config = dict(
    num_hidden_layers=11,
    hidden_size=256,
    n_experts=64,
    experts_per_token=2,
    d_expert=240,
    d_shared_expert=0,
    hidden_act='geglu',
    moe_layers=[1, 3, 5, 7, 9],
    router_score='softmax',
    normalize_top_k=False,
    routed_scale=5.66,
    balance_loss=0.00256,
    balance_bias=False,
    router_noise=0.3,
    init_std_router=0.0202,
    lr_router=0.000269,
    num_attention_heads=4,
    num_key_value_heads=4,
    head_dim=64,
    vocab_size=16384,
    norm='layernorm',
    norm_place='peri',
    norm_eps=1e-05,
    positions='rope',
    rope_theta=1180.0,
    rope_fraction=0.25,
    qk_norm=False,
    attn_scale=0.125,
    tie_word_embeddings=True,
    parallel_block=False,
    extras=['capped logits'],
    init='uniform',
    init_std_qkv=0.0376,
    init_std_o=0.00802,
    init_std_up=0.0376,
    init_std_down=0.00401,
    optimizer='soap_variant',
    learning_rate=0.00189,
    beta1=0.95,
    beta2=0.99,
    weight_decay=0.045,
    lr_head=0.00609,
    max_grad_norm=0.5,
    warmup_steps=200,
    schedule='wsd',
    decay_fraction=0.704,
    decay_shape='linear',
    final_lr_fraction=0.0,
    batch_tokens=[16384, 32768, 49152],
    max_seq_len=256,
    doc_mask=True,
    train_tokens=273000000,
    max_steps=9007,
    dataset='wikipedia_en',
)
Below are experts of layer 3 (counted from 0) of a mixture-of-experts language model. Rows are named down (a neuron's output weights, with its number) and show model dimensions 0-255. Each number is 500 + 40 x the weight over its row's rms, rounded and kept within 0 to 999. Numbers have three digits each.
Before each expert's rows: a language model's description of what the expert responds to; "comes before" lists some tokens at least twice as common just after its tokens as in all text. This comes from a sample of Wikipedia text that the model never trained on. Tokens count by the router's weight.

# expert 44
Description: Capital initials, number pieces. Single capital letters and two-digit numbers starting names, codes or counts in lists and tables, like M in [11C]ME, 17, P, J.
comes before: ".", " |", "–", "',", "°", ";"
down1:490515523520553542548515503462522491534505506545527500490451543532588552503456467461488461468554515482448503539441558490487460500503483462494526467516485472471566484566539508508501537491515499520526398393452498492400565483539499465455445508452546546533475548524467554540483477582431480471468544493502514509467544481535505574439545540528496531459480494504413542500417500449535539488503507490547542478541582477495419519492491528526507554474504404493503522416544553593478530492463469526501536507520478522556415479509449499471525473490495450544455479497488445536593429498509364525502448499483530513478482519518433523381532524554435455465516499455540523498464506524491454517467477550509465469505519481562497476484458520540492504522519494470484527585454426445503533446525561

# expert 55
Description: Uppercase acronym pieces. Uppercase letters inside acronyms and all-caps codes, plus capitalized name words like Racing, Championships, Records, School.
comes before: ")", " |", " (", "_{", "F", ";"
down1:440515528525548488480576499474580427526522490559434483561502546510413535511468480538495456527425447485485515500474475461494497459434485494621482489501474480441477564480473497504486527505498509449544504460553510526491508486512467534495467555491471494547544508479471476506393456450563526517580567493504443597505468463584527474404457494504569503538455467506472480535508490478499527510516559546591553506507519519497488496461479496493481456477526519471466506517527558401547515497531512482530516477519450495487555537453490498456495519487377576474450500518481481430545472484531538548509507488407498469551488520460484525553432448461581482497537512484403466552542531512555537487481475542424491529484439527444535474504513482498473495447520502528592611461455514522498530538474467

# expert 4
Description: Scores and table separators. Numbers in sports score lists like 3–0; 2–1 and table pipe cells, plus prepositions after verbs, such as shot in, arrested on.
comes before: " ", " the", "1", "2", "20", ";"
down1:579549524448516516539470458530521453500491476451495504455498468537555392516500460546517494555498488511531477491469548484544467481468412445484598466463546482430513498522434476477515454462502488521461487557479493501530483533412536526464466534514488496464566511477513494456501458512589558493488536516513513541520568499553399448520440489515524557600574477519506485550541544487428517566532443489498533516485429480573584494509501550497480460529515529555503419508539511516480532506498542447453498563480529516431529488500432501516501645501478468544503494503473529530434550499560497554444538536475534542501488528492522475434513515492486609506588584505469488510493418542568476493512498500464438538480423460528505474475524496506557515484488482530504478562500520559501441494527536

# expert 2
Description: Prepositions after verbs. Prepositions following a verb or clause, such as in, to, for, from, at, across, after, often before the or a.
comes before: " the", " a", " his", " be", " their", " its"
down5:530452512455453488493476478545521435429458596490534504491552537512470499494526499462592501489461469553535569504470503482572525492428485497539546491454480534576496526414512424505512496419464492502490485540466494566436526460531507486489511551511431599433525407506499536567494503509445485440544481431470529523498526470434475508494496519479531508474517465517538489548528545519431512464553520406565526506532397476483546534446539509452517499495499528483511555552485559483493540533556453458465536495514452531444441497501530504564539551488477523528472479498504521501489426573603529470471517496545515533562540555504484460511475607532461480516512509529524505458457518556466496465484479553460441479476531492441503456514512410542416558483545531456517522506510511518541441558438452

# expert 45
Description: Verbs and auxiliaries. Auxiliaries and main verbs in running prose, such as is, were, had, been, would, also, allows, requires, plus predicate words like possible.
comes before: " to", " a", " in", " the", " by", " as"
down0:474453434554464458561518499440519498551684495496461486509492453550499496485487462484453479507491474452589502509446456414488462454496513475493494460521431594484466567453557552486478486511443544477512523461423525437517517516469504550556562495511508514497452528490483567549463487479544514526449475562530573463514561489480451513466453525568439479498485610465429465458488513506497597521492506478530491515482450528454487466524503517546539459498533499499417458456463482498458514524480523578518485515496507518536489528499556531517557527483521478519516509473455457539456507492569498497483609506416433446537483493549500501462568560462487475531469465507551478527499487551505544475499447441428538498543516486492518432531508456550429518469488446496521557475525470495580563501491497

# expert 60
Description: Table header labels. Column header words and team names in sports and election tables, such as Surface, Candidate, Votes, Result, Player, FW.
comes before: " |", " |\n", ";", " Score", "orro", " /"
down5:509506488542524421468568449489530468499537464500555414468492514511492455439457545513529521440589487485567488527498462520543487504485497457482501481504479453514482547494498467506465480497562535509452498499521534511548500528415462476472499529445482516494520578500445512453382479496504483478562500440514574495472446538581573491538480523508439547481446551470502459503492525393459473507476492566559592449377476478544478572502595476568535568482531521544437528462444470517485442471521469497493477525496432486448548563418468482527493533519547482474505456457447481461516503452476486482501431560453536509487542524480521497556422506447480487490489456537501500496492621449546454555482496498502432480498504493451520486507461496519472532538497526540556537507504528542458466503578433

# expert 27
Description: Person-role noun endings. Suffixes and nouns naming a person's job or role, such as -er, -ist, -ator, actress, officer, politician, footballer, editor.
comes before: ",", " of", "\n", " and", " (", "\n\n"
down0:450453432546546506492541494532497511475428488520553480496468478524463433436487544485440590454461488509503532518429514485450556409475509517506537495473518475477468482480458470519580516429550493475476486461606486557450427497524462505513547530468461533422528465488522580522539491485497483560476465490471578466562537555474495457494513544558543539502595431542427476472493521536530523454507489540494479520508488527539565476490481551541526555568513522529526575504508449510429538504515526528491506528521394512536499473540478453479503468475519419451518449509511468491515465482467566464520536497539481475510467464546593510487451452509501491527504405536472536548453472525460496465495540520427454403448491461467511504470573454511542519488600485517541464537588480493472512435436513

# expert 41
Description: Number leading parts. First digit pairs of years, coordinates, ISSNs and table figures, such as 19 in 1934, 39°55′, 15 in 1551.
comes before: ".", " |", "0", "′", "°", "%"
down0:546437522512482474502493496446556550500562579504475505529541472459486446482503565507542430500483590469504450553424540538564565519529467453516574458490475476461439462547504482481511474422448542533485491535469487537507476466515483514501509541464509459495494472522517557482503462512479557532511527524566422539528470484450508527484439552480491477531491469445500401497440475480518493527509540538549518519535536454363498562567552488529506535495406456535513458597428456472456498462480447518539473442502545493445517526549468492512545448527467486524485492506571463425442498509571535544511532487514483555495480554497497474503499522557535542542480493478497495418519492464494544486492518501456533528390515518505478488478526446494429639517440529528517553483450460465459507539541436

# expert 62
Description: Name-final vowel endings. Final vowel or syllable pieces ending non-English personal and place names, such as -o in Yasuko, -a in Panarea, -an in Bijan.
comes before: ",", " (", "\n", "'s", " =\n\n", "\n\n"
down1:488543492567536569563494482524462488560451508465536537508563484503524552498484522455502509461491548464452512479491555490526382510502567444541530499513435554557444510485545474484454510498457483543525577418551508419477537480457478447521499503507472450558480491534483550476532454530428509502448433551469483496517447563446477479513489442402467502472485534522477460587502525492471510468436549525533468447493453450536466517532461476502544473514508522501496495448453481488483497480548521558471520494400515539538523534519521483519517540510488474450443424496544550534492449523465441513454515477503471482484478520582522562514488537457555448467558517470484545515461445583445411451519516447488562508528507451561472564513442553598506460490399504430498494554546552489446535497465495

# expert 54
Description: Table cell openings. Space tokens, single capitals and numbers beginning cells in pipe tables and number lists, e.g. empty cells, scores, K, DF.
comes before: "0", "1", " |", "2", " |\n", "3"
down6:541430489452508469514559509585525513496533435548518455464498419570526468481435407470488478539513447521469477526469522502520486516488485540445496490470501522417540513459523561523512450457508486516506514475559499479508513571494570587489516413506474508567464517498431536493476512576445464428477431513501483441523484481582483521505459474444500487497508476479449463487520442480503489502536503401434411461485611549432466436535525475502528508508517533508553485491468541510479480460543479552413567541511477499474471440516576535580498513506562513484537467510504538481509533508457440448543527500439580507548472529499539474442499536477508543491562443523529500520439465473535502534573493516554502532550571475526500550499503480463475531590494528526493485467480456516447484432454402

# expert 18
Description: Kinship and royal titles. Family and rank nouns after the, his or her, such as wife, son, father, King, Princess, often followed by of.
comes before: " of", "'s", ",", " and", "\"", ".\n\n"
down5:509554577538524397522482485567468551575505560516532487480521461422502515518514468463459523502514485513498589466493477479535519501503532562585470491500484516497502525503507349466455523488458480477499460515558557552520505491479504478537494539516492491541498499582525468472550504483465432537440571502479537508447491522534547489520532447434553517448536497588489429528511479470557557495506493465519515450471454451511500457508555539457512499460518419580485563529478589549473504517492453498450533618524507558521566532457490545502538446511462482478541420566534442546531450513541584492550541452494475499484502451525508487531514439484510496440516585478484500484487482421492536551564533556528544606520488533495526529533496468541435524472489436507487527489479485510564486493487539

# expert 57
Description: Place-name words. Words in country, state and institution names, such as United States, New York, British Army, National, Wisconsin.
comes before: " States", ",", "\n", " York", "\n\n", " Kingdom"
down5:489494508510475487384543457538491495525509533560501502514488438456578502478465444535445503505514413552487468561434537382525440537461489574463522467508529514555479537473474531487468479501530508522493409516566523488490528518458495489504546465553543520443514536482479513498498476491468448443544490509473460507529498533568556468435500492459514504535437469472455545537546504538502513509574405422508518527553498498497529469512558473556513485465505482564436441505527569485565519450448445419440450482490482426487548489537542506482488484590538521473491507471505535554517442462546448534551480402534579546513474443545477560480500474486423486508466545513528469501549471529543524539515510499559425543479524528565542534521562464454451516516495470472589475456493564466543543472505473

# expert 23
Description: Verb and adjective suffixes. Word-final suffix pieces completing a split word, such as -ated, -ified, -ing, -ation, -able, as in unmodified, pollination.
comes before: " by", " in", " to", " and", " of", " with"
down0:494502516543422503552552494470482532463530490440470512540481574538513526487468488442488478500446509433526470485519488471514452569573509491502516585494504494519502527506473558451447570520469539501443498482473470570449509487537448543503509542534498493482470531469469490505454496499587438440368509554479498533492560494501463514506428485506575479443532463570435522525526537527449425551468503504464546508430572468564523435576549427401466540480499535539460593548519476560518514462517468520507593518516502513520495508503566495491492458535576506541529532478536444508497484491536522492487514501555542451533537534484494525470454500499521451483492485442566514494395489520548547551506541529591488565462443506462451473460489532418514478548481489479552495585502498486498534537550435

# expert 6
Description: Spaces before numbers. Bare space tokens before numbers in tables, lists and measurements, plus the after verbs like described, considered, and some mid-word pieces.
comes before: "19", "20", " |", " -", "18", " |\n"
down0:510492553438535522479462528523424528529478424483576558509450469534503535533541453525496452483427509492542561436506466491520522484476411512392527448507478495527518508542446502434492511563489421546482498531503425409455435443504497468482557557497539538521520538498522426515576479451452454544477498502489538539510483497495547472509500562450463451582483490591499559503480509496465478571413528463549549498455515514531462487545487508466425551523453525505489486574507526463514488533442429519486455502470490427539453475473524465482430450548550528581464370515496553549448486575500512471476451472500467507447479582548492493523496483492484511512538485480531526537426473541496501530538519533480469469510568489490492505520477523488488458472485434492521503578511528458450558440479460

# expert 33
Description: Articles after copulas. The article a or an after is or was in opening definitions, plus the prepositions by, as and with, e.g. "was a tennis tournament".
comes before: " a", " the", " an", " well", " member", " American"
down0:557523481566552497518564496498474510564488527480482561536528579455578477472531552487495502507450536496532470522479543515494518511632449472467496531529505537537479494569508444478561503528501457410511465516506485528437520493534468486532455484542535461518491502485482465469583533542569488514437526569515483498495506505513488557466427436462473514482569567453537547565445487535498508549466499531508517493499521498507536431516538529545545489477562459466472508417516452483504491551431465546537565526476533490462483504528440499491577472515529526411500474569475507541485476466596512500519513533425511458472511547555529540412439450499491554580543609457468545487602469566494468478536511562524470490492496466519474519459495497511490514542540563479443519554502526473591447495437468

# expert 5
Description: Table filler tokens. Spaces, pipes and digits inside wiki tables, especially the N of N/a after a dash, plus invisible marks after coordinates.
comes before: " |", " ", "0", " |\n", "1", " /"
down5:487575470466441492492512551433485480533500500436533499420448513455523467485478460499430508573462524458607575497512481530489548544485477462485497514500469496441521513476545427529484452507467496498495517464495508502540483467444551519500527538479452552471524483452513468463477602496474463491509583535517479432524451484480456454506531512550552602401468580459442552525447509550507531543515527500445535526484564520543466434525492506513460520486591538522552527513484376472520439540543542503553492545470455528496480566517444481488515489477536498513524510563462495520479528530519480444547413517569490489511575526495425480520559543522513493484497445524564542495521485505473509416401506461493479524480541420546550526415556498482420435520545488457492537505475488528513500515510467

# expert 24
Description: Past-tense action verbs. Past participles and verbs after was, were or commas, such as operated, opened, forced, purchased, with some surname and place-name completions.
comes before: " to", " by", " in", " the", " on", " for"
down0:461493559536526463502519495479532484539372479477509406470590484438541522413514463485554490448431474536405550482522484410500479463469555464465510443585587551485524530456541471516560435493478527453532510481488507498465539472484506498545475479506419429471487481439475463519455565501537473441465473539443550484432532482439542555580535520508488552451473514515505510564498487578486504499505492461487545496483492490501530560509502529505525457543516559527524506485469570458524488500453454505527483515522475450520523507585476494528441503569485489432454507502506467579502493495447482504485450489451484459408484419537503516410489508494586499502574509464483557510607476559492510476519464519530496544424502513474519503474489541440501486493506486493565540483431475461572495475536495

# expert 0
Description: Comma after phrases. Commas, including fused forms like ), and ", that close a name, place or clause before and, which, but.
comes before: " and", " which", " the", " but", " he", " who"
down0:484472504402500471530503440539450457524522457468541555473487537517531560502480525567504563453614499538480572558493550551505518505521434425520506485503517524571541518478510534546513436506527461553534553569577447495483524444545472523481447517481483440493488509505531512464548483545531511487513521579528512496497558535514501549482517509471590489494469516520483495441519444583537494524481434520517512429450592534507494555493455496492485523479485487487489521489561526516448542548428467521472515554512525526435519486485493488474528479528408520401482527447564440518581426521523590488533493445459467533484543542503528502486468496481495450468522565486507484557452466491512512509519476603378465471436452446456479516456553481431527509566550487462416512479496543469525482477508499

# expert 50
Description: Year final digits. Last two digits of a year after 19 or 20, as in 19-05, 20-08, 18-96, plus century and ago.
comes before: "–", ",", " |", ")\n", ")", "\n"
down0:548473512511497505505483467473528484576519540497500465525454521542568549511495539493436480532524522535451502580463466525503511505569453471524561552458476552448483545472478494487444582472470511490436498520465560544455499551509539488465453473494441569474491394552361591465553578456470486507494503465532521557591478574496510492537530507466563435517457506465465517516427449473523504495517533489513541485414475537533538480463520486506485517470505456482460506512536510496478526547465501535519512536489450467479539498503513471613501560439474397555522436466460379461462503478506532488517501517514516506477519474498497533461460519448471480431488460444529509529546543544482484496454576443432492459440519497529497471466577480468487478440482421498517528517454455542479466548412501

# expert 14
Description: Clause boundaries, pronouns. Sentence-ending periods and clause-linking words or subject pronouns in running prose, such as that, which, who, he, it, but.
comes before: " The", "==", " was", " He", " In", " It"
down1:478459426493477590490545520509451572565446478519519472539462578470509542463445537559551507557499605460555502517508542547550559546479526494550448563514547497513473492550498491500555500433537523449513562528512514550546515510454500485435495450467479480513523428484552455467426514473486517490567480479516450548491458530495457533541427497519500499468431483541541509416499448526497460518537482508473515616498430502502517522488493554501512538493511464601468539463447481527535487542555462519474532496491468455485504437562458471472484590521395532508528506516575505472530527509493560504462511450466475470532495501452485490433541509436578465547593530567463398538487544532463526531508521484560532487485511549560448485562441465505514506493540507464473456478535502487465467510468443

# expert 34
Description: Numbers, units, demographics. Commas inside large numbers and units or currency after numerals in census and election data, such as people per, sq mi, $, %, −.
comes before: " ", "00", " mi", "^{", "%", ")\n"
down0:492528542509442482540492432502477474503463417459515535488539602467542493500548508455456539547474499550466542492497495441472555503485573485553540530460515457530483459519519519521518490529578474485495518421469467463425506515561491515501486527493482469476595534546489520489521416423496455481464476497449553479527506561455437460515515522468437541499523569557518457488556487527513475461577473551496489518551474548477413552478439507471506446491506438552536481477476521507489501517539482548455497472519482486448433442452454466411480535619474507494475427502521424468546484452514517521583447435559568545433504523462521443512494586395405510500531523468482508527538433461489472455527536490522502551573480535483522502462532477531465468516492502456519461506464476520580540468479506

# expert 15
Description: Line breaks, heading ends. Line breaks, the closing = or == of headings before a blank line, and an opening parenthesis after a name, as in taxon or infobox entries.
comes before: "-", "=", "The", "===", "==", "19"
down0:488530469535475453492506481434538580543448453531426477514536462490575501461455547459574482512507489497468543457542545421457449515478557476493486421493497497524478455460553590514385537519491474508516443544491477468586438527516469500542489510539498469534473487560482503496480531507506499549484536494534480508555532440518571536509427442557506537478527602452519492531503459513425494546494460496589582512522532521528474541452563486522501545471565482460421512549514479560456484521474455548523500433485534480498497484522403480513505511483479518504496397463534490498493434554518450478520508479503563432507438551474534477485431496530600488460525452510499502523466455487488498505525493496418587567504516532462488519517504506520464452527466573495453465575480548479513506447562573